{
  "n_layer": 9,
  "d_model": 192,
  "n_experts": 24,
  "experts_per_token": 2,
  "d_expert": 224,
  "d_shared_expert": 0,
  "activation": "geglu",
  "moe_layers": [0, 1, 2, 3, 4, 5, 6, 7, 8],
  "router_score": "softmax",
  "normalize_top_k": true,
  "routed_scale": 1.0,
  "balance_loss": 0.000752,
  "balance_bias": true,
  "router_z_loss": 0.001,
  "init_std_router": 0.0157,
  "lr_router": 0.00133,
  "vocab_size": 16384,
  "norm": "rmsnorm",
  "norm_eps": 1e-05,
  "tie_embeddings": "early",
  "optimizer": "adamw",
  "lr": 0.00188,
  "beta1": 0.95,
  "beta2": 0.99,
  "grad_clip": 2.0,
  "batch_tokens": 65536,
  "seq_len": 768,
  "train_tokens": 367200000,
  "steps": 5604,
  "dataset": "wikipedia_en"
}
Below are experts of layer 2 (counted from 0) of a mixture-of-experts language model. Rows are named router (the router's row for the expert), gate (a neuron's input weights, with its number), up (a neuron's input weights, with its number) and show model dimensions 0-191. Each number is 50 + 10 x the weight over its row's rms, rounded and kept within 0 to 99.
After each expert's rows: a language model's description of what the expert responds to. This comes from a sample of Wikipedia text that the model never trained on.

# expert 10
router:44 40 22 70 46 41 45 57 51 57 76 58 32 63 57 21 50 55 51 44 56 50 43 47 41 50 46 51 42 35 60 58 48 34 47 27 52 56 45 43 37 37 40 54 56 59 65 43 46 61 47 36 59 46 48 48 42 63 61 58 48 38 66 61 48 42 48 49 44 28 55 60 48 42 66 41 31 63 59 51 67 57 56 66 57 54 54 41 47 49 56 61 44 58 48 42 45 54 57 41 52 48 61 56 57 52 61 53 70 41 55 75 41 48 36 54 64 55 37 58 34 44 57 72 49 63 40 61 41 43 57 39 42 67 55 56 53 41 60 57 56 41 39 45 42 55 50 37 54 60 51 45 62 60 43 38 45 46 57 57 52 32 50 57 48 48 65 41 65 47 54 42 37 61 45 35 60 54 46 50 49 54 39 38 28 61 43 53 64 52 35 57
gate0:35 50 45 62 56 56 51 34 37 54 54 52 47 53 57 54 32 62 51 49 50 66 45 56 39 62 51 34 35 35 55 45 50 57 49 60 56 53 71 48 53 54 48 34 39 58 52 56 53 59 39 54 39 39 48 57 52 46 54 52 43 55 55 57 38 42 53 38 47 50 48 40 32 36 63 53 46 77 54 50 73 60 58 65 67 58 56 44 54 45 68 38 45 42 48 56 55 48 61 28 42 49 66 59 53 58 37 63 54 54 55 33 58 54 41 28 53 46 61 51 50 48 52 64 63 38 40 57 51 46 50 48 46 63 54 44 24 42 70 38 46 34 48 55 37 61 54 49 56 60 62 44 66 56 69 34 46 52 53 31 52 41 50 34 55 64 74 59 64 51 43 48 37 53 59 32 42 33 37 48 59 65 33 47 44 50 44 65 47 39 45 53
up0:57 58 54 47 47 41 31 51 59 45 47 54 47 61 50 44 52 47 43 45 51 49 46 56 68 51 58 49 65 51 54 40 53 54 45 56 63 52 67 45 37 50 42 55 47 57 42 56 51 51 54 37 47 45 47 40 41 42 76 46 53 59 54 39 53 44 44 56 17 50 40 47 49 72 23 59 63 34 58 22 36 56 47 53 42 35 51 52 56 54 51 44 59 38 54 63 63 58 48 57 41 41 40 33 34 34 49 49 45 63 61 45 56 66 63 42 66 38 57 45 50 45 45 39 38 52 57 49 63 53 48 46 63 37 58 71 44 49 57 35 28 50 44 56 45 65 61 33 27 59 31 59 48 58 49 50 48 30 38 41 52 50 55 42 46 57 62 45 46 43 36 31 48 50 49 56 43 36 66 58 58 45 73 46 61 63 53 59 58 53 61 52
Pipe separators after numbers or names in wiki tables, plus sentence-final pieces carrying a period, such as ed., ing., ation.

# expert 11
router:43 31 36 79 47 39 32 61 50 67 87 48 33 58 73 43 49 61 58 45 50 56 37 51 40 72 42 41 37 40 53 51 48 49 32 43 75 66 46 37 40 51 37 44 51 54 49 48 44 49 50 50 59 44 38 58 33 59 53 65 41 36 56 55 50 36 44 55 40 36 48 59 45 51 52 49 49 61 73 56 58 59 59 65 56 40 46 48 53 56 59 58 49 54 54 37 47 46 61 50 42 33 62 47 55 60 57 49 53 46 49 65 40 58 55 58 63 60 36 54 36 39 63 70 55 60 34 58 42 41 50 34 41 53 61 51 43 46 47 59 57 43 45 52 49 54 59 38 57 57 40 30 55 63 37 46 49 45 58 54 55 42 66 48 46 58 54 34 49 50 59 28 50 57 43 49 63 52 35 54 44 61 43 52 43 61 40 44 49 47 52 47
gate0:59 47 49 63 34 42 42 57 57 47 49 49 43 66 52 55 43 37 45 45 58 58 46 61 50 48 47 44 57 50 47 67 59 57 50 37 55 53 59 51 47 42 51 35 47 33 53 60 60 55 50 53 44 31 50 34 58 64 66 45 54 54 60 45 48 41 60 67 62 50 57 61 62 54 55 35 46 71 37 46 63 48 54 66 48 56 79 51 60 37 54 51 60 17 46 58 59 45 51 45 50 38 69 47 53 58 46 54 44 59 66 60 38 25 48 47 62 53 54 41 57 51 59 71 50 49 51 62 51 45 53 52 70 46 43 52 48 57 41 38 34 47 57 62 56 55 51 27 42 45 74 43 73 54 54 46 64 54 45 31 44 46 32 56 74 69 54 42 54 47 49 48 46 46 53 53 40 47 58 54 64 46 41 37 52 54 25 51 67 53 51 46
up0:48 32 50 32 61 47 38 74 63 39 38 57 44 56 33 39 50 35 41 48 56 48 42 57 56 39 47 57 46 47 54 39 28 51 43 61 42 39 61 46 54 38 58 54 51 55 55 33 46 63 38 44 47 54 39 40 53 35 55 54 56 51 43 56 48 65 29 51 53 48 58 53 64 37 56 55 40 36 77 43 47 51 51 51 43 56 39 47 58 54 35 57 42 55 62 55 51 54 49 58 51 50 44 60 36 37 45 59 59 42 51 37 70 59 57 51 47 49 57 53 52 49 40 48 47 44 88 36 53 55 51 54 61 51 39 68 49 28 68 51 46 54 60 53 50 67 46 30 67 35 47 74 39 44 66 46 60 47 40 47 74 46 49 44 36 57 65 51 47 57 46 64 47 65 52 31 51 46 50 40 66 46 61 42 47 60 62 53 56 54 50 48
Table pipes, line breaks, dashes and colons in tables and infoboxes, plus years and ages in birth data, such as (age 35).

# expert 13
router:48 42 31 57 66 45 34 53 31 50 65 67 35 59 63 31 42 51 61 45 51 57 44 54 39 58 42 41 43 43 61 55 53 39 36 42 60 58 46 40 43 35 42 42 48 60 53 39 47 62 37 48 58 50 39 56 38 51 59 63 47 47 67 54 50 48 40 56 41 36 44 48 42 36 71 44 24 57 62 50 61 50 63 64 60 52 56 50 50 45 49 56 39 52 51 41 57 44 67 44 58 44 64 65 48 51 52 58 62 42 65 47 53 54 48 49 68 58 37 53 33 46 54 74 51 54 36 60 53 55 51 35 36 65 53 59 50 49 51 55 55 38 28 61 38 69 65 41 59 52 56 41 61 57 38 37 46 47 51 47 46 41 50 58 45 70 71 45 71 44 51 39 51 65 45 35 66 51 40 58 55 57 33 44 40 52 53 53 69 47 41 49
gate1:40 50 57 60 39 39 45 32 50 44 51 47 35 80 39 31 58 50 49 43 44 47 48 30 41 44 52 54 33 55 45 37 36 44 52 43 52 56 48 47 56 37 55 33 59 42 49 58 52 53 48 63 54 47 37 52 38 53 64 41 57 42 40 59 42 45 63 47 54 63 64 54 56 49 50 52 48 64 46 41 64 54 44 53 50 62 45 50 31 56 30 52 39 68 44 70 40 62 42 73 48 45 49 53 54 50 39 39 43 53 50 49 43 53 53 51 58 63 66 36 59 33 64 59 55 34 63 56 26 59 59 59 59 50 67 54 53 48 49 56 49 39 51 45 46 39 56 42 44 50 63 48 61 56 70 37 45 39 37 51 50 39 33 39 44 51 73 59 44 45 51 44 46 42 65 35 57 33 42 65 41 63 31 54 36 47 55 37 38 46 26 52
up1:84 61 32 52 56 67 47 51 41 53 52 40 63 43 51 66 30 45 61 42 53 57 46 51 42 57 61 68 60 49 54 47 49 63 57 63 60 63 41 54 43 54 48 54 50 55 45 35 53 32 51 48 48 56 41 61 53 63 53 63 26 52 49 32 48 64 63 61 59 59 50 44 23 39 51 43 74 64 78 64 58 53 49 69 76 36 55 48 51 51 55 69 58 54 47 49 53 56 54 63 49 43 49 58 60 59 49 33 63 48 37 54 55 46 33 62 57 51 44 59 53 58 53 61 49 49 51 53 52 55 48 49 52 34 47 46 29 39 56 79 65 48 34 35 59 44 49 43 46 58 46 54 50 52 55 43 38 55 58 48 45 64 70 49 45 43 37 52 59 47 53 57 48 54 49 51 46 51 58 49 51 44 46 42 63 47 56 68 58 54 68 60
Line breaks ending lines, especially right after section headings or table rows, plus paragraph breaks and a few heading-start tokens.

# expert 2
router:38 26 33 67 42 45 41 51 42 53 63 60 33 60 59 22 48 50 55 47 53 47 42 48 42 59 46 48 30 46 57 49 56 40 46 42 69 58 48 45 35 49 48 38 57 49 67 42 49 55 40 38 53 50 45 43 43 59 57 65 48 43 61 54 50 44 37 55 53 39 46 57 41 34 59 39 46 59 54 53 61 52 49 56 67 45 46 38 51 45 51 58 41 53 43 43 50 42 61 41 58 49 63 66 59 55 54 60 55 43 66 62 48 65 38 55 54 49 30 49 38 48 69 77 50 63 48 53 54 27 40 33 45 62 56 53 46 47 60 59 58 31 43 59 41 60 56 37 72 66 54 47 63 45 42 41 47 46 53 43 54 47 62 55 53 79 69 40 63 44 58 44 43 57 50 44 73 44 42 47 48 62 51 29 43 70 50 50 60 50 44 59
gate0:47 60 41 48 50 56 47 39 46 55 46 55 46 36 51 62 43 71 48 29 52 66 59 45 39 61 54 39 58 51 36 35 50 56 46 46 45 57 65 44 56 50 32 45 49 74 54 32 51 61 54 60 43 52 59 80 47 50 48 48 39 46 50 70 53 45 42 73 27 47 44 51 57 53 46 54 47 46 47 49 46 46 65 52 52 61 60 45 68 57 59 55 51 43 53 40 43 59 53 46 56 43 65 58 74 40 77 54 54 55 65 49 53 50 43 41 42 63 39 50 18 36 48 56 51 37 28 53 46 59 45 57 52 64 54 48 65 51 44 48 29 49 35 54 54 52 60 65 60 59 51 51 64 52 46 34 48 45 75 39 59 46 57 53 59 49 38 47 45 46 40 44 49 53 69 52 41 48 49 54 30 50 38 44 54 69 60 61 64 57 43 49
up0:54 45 45 43 48 40 42 28 29 56 53 51 47 49 45 66 52 38 34 51 53 51 92 49 54 68 50 47 52 63 64 53 51 63 52 50 41 25 48 37 59 48 43 55 45 66 42 41 41 66 69 42 60 55 38 58 29 38 50 44 52 49 29 59 65 50 53 55 45 36 51 43 58 47 37 39 44 54 43 63 54 48 61 34 68 58 48 40 56 49 57 47 48 45 28 33 54 44 53 40 54 43 55 48 45 40 63 57 42 53 52 48 60 45 58 54 49 54 44 35 48 47 55 58 58 68 51 73 55 55 50 55 45 31 47 55 51 44 42 40 60 25 60 50 55 41 63 59 55 49 55 43 45 49 29 55 59 59 43 39 44 52 48 63 54 62 72 60 56 41 38 54 58 60 46 51 69 60 45 38 66 33 45 49 48 46 49 49 66 45 54 57
Number tokens in pipe- or semicolon-separated statistics tables and scores, such as 11, 5, 0, and number words like one, two.

# expert 4
router:45 38 29 60 54 39 28 50 40 55 67 62 36 54 66 36 53 49 45 38 52 44 32 47 31 54 51 43 41 43 63 55 54 31 34 39 67 63 51 44 29 40 44 39 45 61 58 49 53 55 46 41 56 40 36 45 46 53 54 66 50 50 56 56 55 50 45 47 47 37 49 74 52 41 68 33 34 63 62 52 60 51 59 56 55 48 55 48 54 45 60 61 47 52 36 43 54 39 65 41 52 42 66 52 57 56 57 56 60 47 53 64 47 55 48 57 70 56 29 58 29 42 67 60 56 53 45 52 50 29 57 39 41 59 61 50 45 40 55 56 49 44 44 61 54 61 64 33 55 62 58 54 69 57 47 41 59 42 48 44 47 44 54 39 45 61 65 46 62 51 55 33 40 68 48 34 51 52 40 53 48 45 48 27 34 64 44 42 54 45 38 65
gate0:44 62 52 44 59 52 53 44 40 54 53 64 56 50 72 63 28 57 53 50 39 59 47 50 65 57 69 42 44 49 52 46 44 71 45 54 60 53 63 47 47 53 54 36 48 46 54 65 61 50 57 32 65 29 70 64 36 52 54 35 61 63 48 59 45 61 29 53 33 55 34 37 50 76 53 46 51 63 65 52 61 58 49 53 62 59 49 54 71 44 50 58 51 60 53 46 57 47 52 51 45 40 46 39 64 53 45 61 65 66 37 37 52 60 63 31 53 36 61 56 58 65 52 47 49 65 61 54 53 30 25 43 42 46 45 53 45 43 54 23 53 51 36 60 58 65 62 50 38 66 45 49 61 52 54 52 54 53 44 49 47 57 57 61 51 50 53 56 40 57 48 36 58 49 67 28 46 49 48 47 45 42 49 50 48 59 42 57 60 61 61 42
up0:74 36 37 43 38 55 50 46 58 35 52 29 52 55 49 56 47 47 49 34 57 53 46 59 23 47 57 49 48 54 55 51 38 44 50 60 60 54 54 39 43 40 50 61 46 69 52 41 47 53 41 65 43 35 33 62 51 59 57 48 56 51 49 63 50 57 62 56 64 54 50 51 50 54 48 30 61 51 47 60 36 58 45 60 38 44 51 45 34 43 59 50 38 38 61 43 70 62 37 72 56 59 51 53 63 37 56 37 55 44 55 71 66 55 41 35 40 53 40 29 48 72 38 50 51 27 37 44 52 52 70 52 54 47 68 28 51 55 51 46 54 47 42 63 54 39 47 49 58 56 68 62 52 58 39 59 56 55 42 50 57 59 54 41 58 44 38 57 52 52 53 64 64 75 49 56 48 36 46 63 46 56 44 69 54 44 64 45 58 58 43 68
The prepositions in, at, during, and month names or year digits in dates, such as In April 2022, in 1950.